Below are experts of layer 5 (counted from 0) of a mixture-of-experts language model. Rows are named router (the router's row for the expert), gate (a neuron's input weights, with its number), up (a neuron's input weights, with its number), down (a neuron's output weights, with its number) and show model dimensions 0-63. Each number is 128 + 24 x the weight over its row's rms, rounded and kept within 0 to 255. Numbers have three digits each.
After each expert's rows: "comes before" lists some tokens at least twice as common just after its tokens as in all text; "comes after" lists some tokens at least twice as common just before its tokens as in all text. This comes from a sample of Wikipedia text that the model never trained on. Tokens count by the router's weight.

# expert 99
router:118112090114141120138167126138130153143150175120136121117119135106105145112127117137116089074123149149104103101124149157103167189151177128102157140112108085125114097091127142155138127105167133
gate0:114170149124100138144115121165136130133091140148173133110159139127148090081174098150165150146143160106123086121109158120118138114169138195109129115194126127117138117143082148096102124110147087
up0:161129160152129148118101135107137090127129110146073141125138145148144134145097114083124151123166097097159135121115131126140101149071110103137107123090126119131142128173146096119142124131129140
down0:133136172152119101109143125139134144120161160124126129128144154139155142121122121148144116145163163172139122157102113117146127092132108089153125107146152133158141116144099107126110125157139092
comes before: " |", " ", ";", "0", "–", " —"
comes after: " ", " |", "0", "1", "2", "3"

# expert 11
router:089112087116174110149102142102094124152154185110121135111126076107136081156183100130160134123105163148129155098095097161142111150131165141098112123144134127165096132170094133147124137166098155
gate0:137106089156173105169135122116102136115119124134105128137116118150145149154099137159167149074111134140144122123161183109087131148127105111138139157123150099086157097106158113131139153132109136
up0:127155164146135129110107125142161161142162164124147117092136109112120124117129097120121098159148126128119142128104085136161130090154137138158090097140073143143117157156118161103096101132152120
down0:126158151122119130103143132130126136104137135085128106177135146162106152127104152145120120127110125142157143130099139161159107121112150123076134123122077095134164131127103086156068121119106124
comes before: " ", " \"", " —;", "00", " —", "30"
comes after: "3", "\"", "2", "4", "1", "5"

# expert 49
router:101109137108136126147158132168124133115114125176146110134114093094159099106165149118123118128125156110141137130145100179120105109149098125101146114141122162151117121144117121171172106147117106
gate0:134132150139128140179125146136153144155077120111138158112146118148137152151131112099133132145126126158088133118087120147135152089152133113145150133106117137132126116136117138143119111089125068
up0:134114084119093117103108128119088169064144171128152130170115107094111097077143102088140128130114141148172206115126143158132123148126083134143130155203140154147138106119156135130128145112129128
down0:149109181134180108114108139128161125121189104079115129108069130193145175145145115140142125140169154103118130142117113120146112159142136180139128105169125165135169097108136168122149103117096162
comes before: " ", " Candidate", " Party", " Votes", " Date", " Title"
comes after: "\n", " |\n", "==\n\n", "===\n\n", ")\n", "==\n"

# expert 156
router:145120143115085128141163136142146119109155171141145163179122124146137106148109113153108164130092079127132155174140156149129114121100128185138135107126157104130112143126120091156163140103117155
gate0:157135153108122135118136143158151159185123136127094150078174141137085141135099140121142154129121134136124146113126092117150089159131124131156174137106161116113177122110108126116139108109126102
up0:098169116111143121158149121136083117111068123113129109129086145173145135111140151092164114095145141086134107150124157153139152095154140152110131079110096139149115117153160101132111130104113159
down0:120173134145151142109101142151116159123141163135122152123100162085101121104155104118127127153109150118167113152173128126141126134114090132146127114105119130126127135155115122111119128160106131
comes before: "ing", "ed", " of", " to", "s", "or"
comes after: " a", " the", " and", " an", " The", "'s"

# expert 42
router:118139094150138135134145147115095078122174093148132134105100142123083151111065091120105064103146119142125120121149128123147139117108122172123107158165135117150101104141149111148126140116157124
gate0:102143156128143167121149081129142130132112132175152142121129106170129106147075082169147128127133132139181099125156128145145185129158096130166101083145066141167115129154114147090165167120163114
up0:173149135152145131100136090142124138148157100093119133141087145124112144095126161122142141130112121111085158112132146100078114101127163150144155131103163108128149143112118150159111095154098108
down0:098152127127148125094097128115125120146110133077149095136161165130115149114137095154126144100144115096141152111130100106109155171145119120117100115116114157150114126094127132121104128139091099
comes before: " ", "%", "1", "0", "2", "3"
comes after: "%", " |", ".", " or", " people", "0"

# expert 72
router:124109093102154084102127170096129118172156143098133145112151116123128149124123120096149112121125121124097139154124163113182114142122105150091147120124122146138154149109130119095104118128152124
gate0:121101112143181124112088105116108141105109095130127106117131152112162177093153099118134126130155110118132149113107111095110130100073113152086113118141139151131161084173148164105159146108141103
up0:146126145145136126122126140145165086179145109129133107136128159136161143134114097134159134104096143147133150127098114116116138120113130071109161142147124090122102137123106162135115134131145099
down0:137135135168130127172129160122146143149141092129142102089137114119108117143151107118128161123107122104127089081120118039136104140119149117172127148138116140106150102125132149115139133089142128
comes before: " of", " in", " to", " and", " for", " on"
comes after: " a", " an", " his", "'s", " the", " its"

# expert 175
router:134131129113142116144103113102137106115098117151129138120091146104157163147125140123120092148138114134127136094100146106100115092163114132156188147130114101129115116110100142172095129106133135
gate0:114110118145138120131143088174106200175080138136157147112142120128135142117119085124149144102118173086126148122148137140110159169129137146106144142151138091089117059117126116131180113086106103
up0:149124153139118144087115156094146078125155095122117110175147129157159087136126161126124137159175128155159097111102108180104110078104120098113089146180114131122170170121104119121118147157120140
down0:141102141090132162082113131124139127119157184122134150133131119156146133151107097152155079104096109160150148128125180110097123144120108148068107111094115111112130121113116160165131161122154173
comes before: "0", "1", "2", "3", " |", "4"
comes after: " |", ";", "|", "%;", "};", " /"

# expert 40
router:161186163159111105105136148136111139116104130134119092129151105108138104089142087172093162145137133157093111121113139102139124148114109131169096140135148094105099116164165117163117137126165137
gate0:098103161132124141111167096187123133097126129152136142164135156111129133145114150126141113140069104129143100153129080136132145139178099147132101170162091128144122141138143087136129177126123131
up0:129082080124126132144108149114083155128137148126130152086132143157117147055125118117117115144133143092126144120125162152116116130154096114129145093114159115075131105131124170103125096134091129
down0:109130112106146105153147088132109104125104200103100125084131129117106135108162084153141112091098130129141160140133135121094131107104125118106132141150126136147160096108138140155133147133117124
comes before: ":", " the", "-", " by", " species", " family"
comes after: "-", "\n", " is", ":", " species", "Species"

# expert 102
router:116129147098078114096117132126184141117121123119140210156112174174180111143145154139121088125130150122117115146153141152118138132103151099115142109132118147126116163086100098118106132145122123
gate0:118141111090178095130148137124147138181146177119113172114120110114130134122108150157151130125134153106126146149119151096145113124114139121133133069133135109099109154109149148150139146168118114
up0:078100137168085122119118129168127143163153124114086138059133117132130125134155102182117139128146096186138140134117140123111136103132137105142167154121146153126102088139124106146139122126165094
down0:109127171130147122130118175149145165103154098110102158127131110147092175090162104098159109112122113086115080164120148130110169125146075120135144154135112120120085143158126130116098123150137112
comes before: " was", " is", "'s", " has", " had", " also"
comes after: ".", ",", " The", " that", " where", " when"

# expert 52
router:113116140114118152156156096124112121124144141115090106114138114108135093106141148121132145133113131134157103126139103125159115139094135106105148160161147160118117154190167154143151161144112146
gate0:147149133137138167123137143110136144147102150132153143102111125117128145093141123141126122132087136094130110157142165178096126134120124178119147129167102140063122128097122164068143149152117046
up0:127141190155139173131129132141096149137102147130164113072122120119139131116155117110131107120162137107151139116152135184108147126149106202127134118150130159097106134143118152091126123126111082
down0:136146179159100107130117106129136131117149130130122107091148133141141076091073176164123150145114121098123091124117116091077109125125143121124100097127128136115149126131110126150138117137106134
comes before: " ", " •", " Total", " UTC", " Binomial", " Website"
comes after: "\n", ")\n", " |\n", ";\n", ".\n", "\"\n"

# expert 107
router:110125110119098125082160105156158115122151119135107179127126157158120113172132159141112081132109125128125142098137095112097100124174131148101153115124141145124143130096076127113136119139138095
gate0:124126151124113157143106149107109082134133188114142109123189120148153157129124128127175129089155103096117119142133128127171147135163121119143123101124134133131144113122151134149139103132123117
up0:185141125137157131103118097116128103119110103130114148132136099137113108142111111069091141133132122088133127109112112133157164080140152145090136119101163137183143094118171139106164107103124124
down0:110126123114105116145133069092141157151138182073160171143143100178204108141145149131128073111157143162122109135119133156135051128167148121110090163119114179107111140111101126119100149104118179
comes before: " was", " is", " had", " has", " would", " were"
comes after: ".", ",", " that", " where", " when", " which"

# expert 165
router:127113074129162149147165095159120120080155116115146130121090160152116186144169160078134147138124139135102123129139136171126140138117141120120157165131131122135136089133124117150117122140110102
gate0:124080141066159127093098138180107114099141119131179126137123124131091134122158147100128126157146136125180125146141127136096133099157123115122149118117112119185109168121135110122100151125161149
up0:158155137162098104155124145101166122130095136140091109114124116132149138149082134154135105117096094116046139132087127125156126163082145145150132112124186122103126128153144119135153074127121126
down0:152164122103109116098129123148124110096100149120157131101109114142155105094106113121134132152128117118138130134095075125089105109131143151124152113117088118105160133122107132132133156136104141
comes before: " ", ".", " |", ")", "–", " ("
comes after: " ", " |", ")", " (", "0", "."

# expert 126
router:141128097135105124103148134163179115122142126102168156175113095115090128163106122130110113184116133124139129165141152085148143074143161129081100128150143091149124126097153118117120139154152131
gate0:142092087130148146110153144101120152163132120122180112134169147130139165115095128120160098149097141142108146138182177127106128143101145102137131134098111103142145168093132140135107150109170071
up0:145075128135146142149063142142154118106121111109136171141156109152129091108142131138105123113114115125126176145112116178108130118133090062180136140121137149128087155136123155099076133089163152
down0:101115118104129093184135114129122146098141116122129110121111145103138135110141133120097153142101097141127108102130152089126117126091126134156101098191144164130128092132121115090149113138122114
comes before: " to", " in", " a", " with", " by", " as"
comes after: " was", " to", " and", " he", " were", " is"

# expert 82
router:129111139096092135107116117120108091161135137148143141114117161100133136118140118089175132145159136124148105062139119120106112086122126132150132084118099149129133143112122132152077136151132133
gate0:131150140124129147097151117142108154124145135121105134109180141156102103107117154123113105119101121160134107116159179128128149137150132123123145117133123142186133155119139131143174155143107192
up0:094132112155108091174131147157137143117131162126112136118091113125121137196110115156102120140145138139122164117138143147108130129141118130161139140140137126073101122139111101161115142146151135
down0:107111093110054121146123177133091129108121126105128111130164120132150114142168137131129142135163111096143075136131148100136146123107170140097172165125171165121126148140119131116150130104135141
comes before: " |", " |\n", "1", "2", "3", "0"
comes after: " |", ";", " Stadium", "1", "R", " Field"

# expert 186
router:106147099171150173103137146154109102126124140131124149109103170141169140142105117112174152152126139127163131127153183120104152166122143121150127153138126082124104102153130109154082144148059103
gate0:155154115142128105110138102090112107126146127120160144134131144141135164090067129176119099159140136147144101159119164125091114139142143170091134112136173127139109087143124138054167179156099135
up0:147132145118129124125167116148078154143137116106165083125144150154129162108134156148130126127078155158119097125125133124119156162132139162114125166146118128106125128118151170143126115113100117
down0:093114158128115124104138087127175108149117105144116139162145126102162147085144080145140125136136153153084161083095138161117151116145131108093120113116138125116130137142127109153124122125178150
comes before: " ", " |\n", ";", " −", ")", " ("
comes after: " |", ".", ";", ")", "0", "8"

# expert 5
router:110138121104116138074136057081151121105083130130167160158094128177131108162086130097100128132097154131158103102125147159099130124137083129115117128133144146144188114120125117124137118124117154
gate0:173142132191159092160110119144107111097122145132091138114103134140135047134122116147132138106123134128130119122142147151120152127107123118168121141145102090097131085152157124152096094126106139
up0:099117125145113136139146137127156112143131102134126128078110120119099142143159170155132115116120187124141172084121153143082146126133144145161165175081101122136143159097139117148106136127153115
down0:111138111126099152130132126094161138120119128151146105128077083116120152110130131142099098088130102150122106168129143163136138147156115132126138134114106161149121113150135106150087122112138108
comes before: "19", "20", "18", "17", "16", "15"
comes after: ",", " in", " January", " November", " May", " August"

# expert 162
router:124105125150122106121161112152088118127144149108135110119170163107133148119123117110113092148136158153102100108130086115161116133099143166137107160123132124139100096117132150072153116132135142
gate0:111085098138113122170121125114150154149189167137146149055112138142120125175144138110128143130090125113093149138093130125137153148168140060120182096126126137106111102127120157103113126111153085
up0:102143185126098096154118144121077177148101125128133112084123128114099159119185105157132115148105153105081159124140141162143140133139087104093136148165138164090116150167145092133116128152166144
down0:106107169179126092135115092099148135080112170083135126132104143129070137120140137142090173129130129133114101097123136137128117121112125143111112131113087166118078121146092154120114181145144128
comes before: " ", " population", " Republican", " median", " age", " average"
comes after: " of", " in", ".", " at", "%", " to"

# expert 129
router:107136143147108140105127163138111120125141117088118087145129120112139104122151130113112121098112125150140158145125141098096111124127151159158181103158117108160134147123121120129135123127122124
gate0:124105161122135194139148121126144159082094133120102124111115107118163097137141148126136159107118152113126115112151140143104110152118157125102115078153084149120136105133168107124147104130163154
up0:110096139103117180127151138131132167115120121143145128111134112107121135161135133153131133146104123135138123126157181114115102128113157111135138078108074152136100107111173107145160119128164093
down0:106133106138133140126132100107134131146135125093139161098103104138126126129138185140145117094146136149115107124124114112127104095113153112151147145159118158133117096108111119132147138098105163
comes before: " a", " been", " the", " to", " be", " an"
comes after: " to", ",", " which", " it", " It", " he"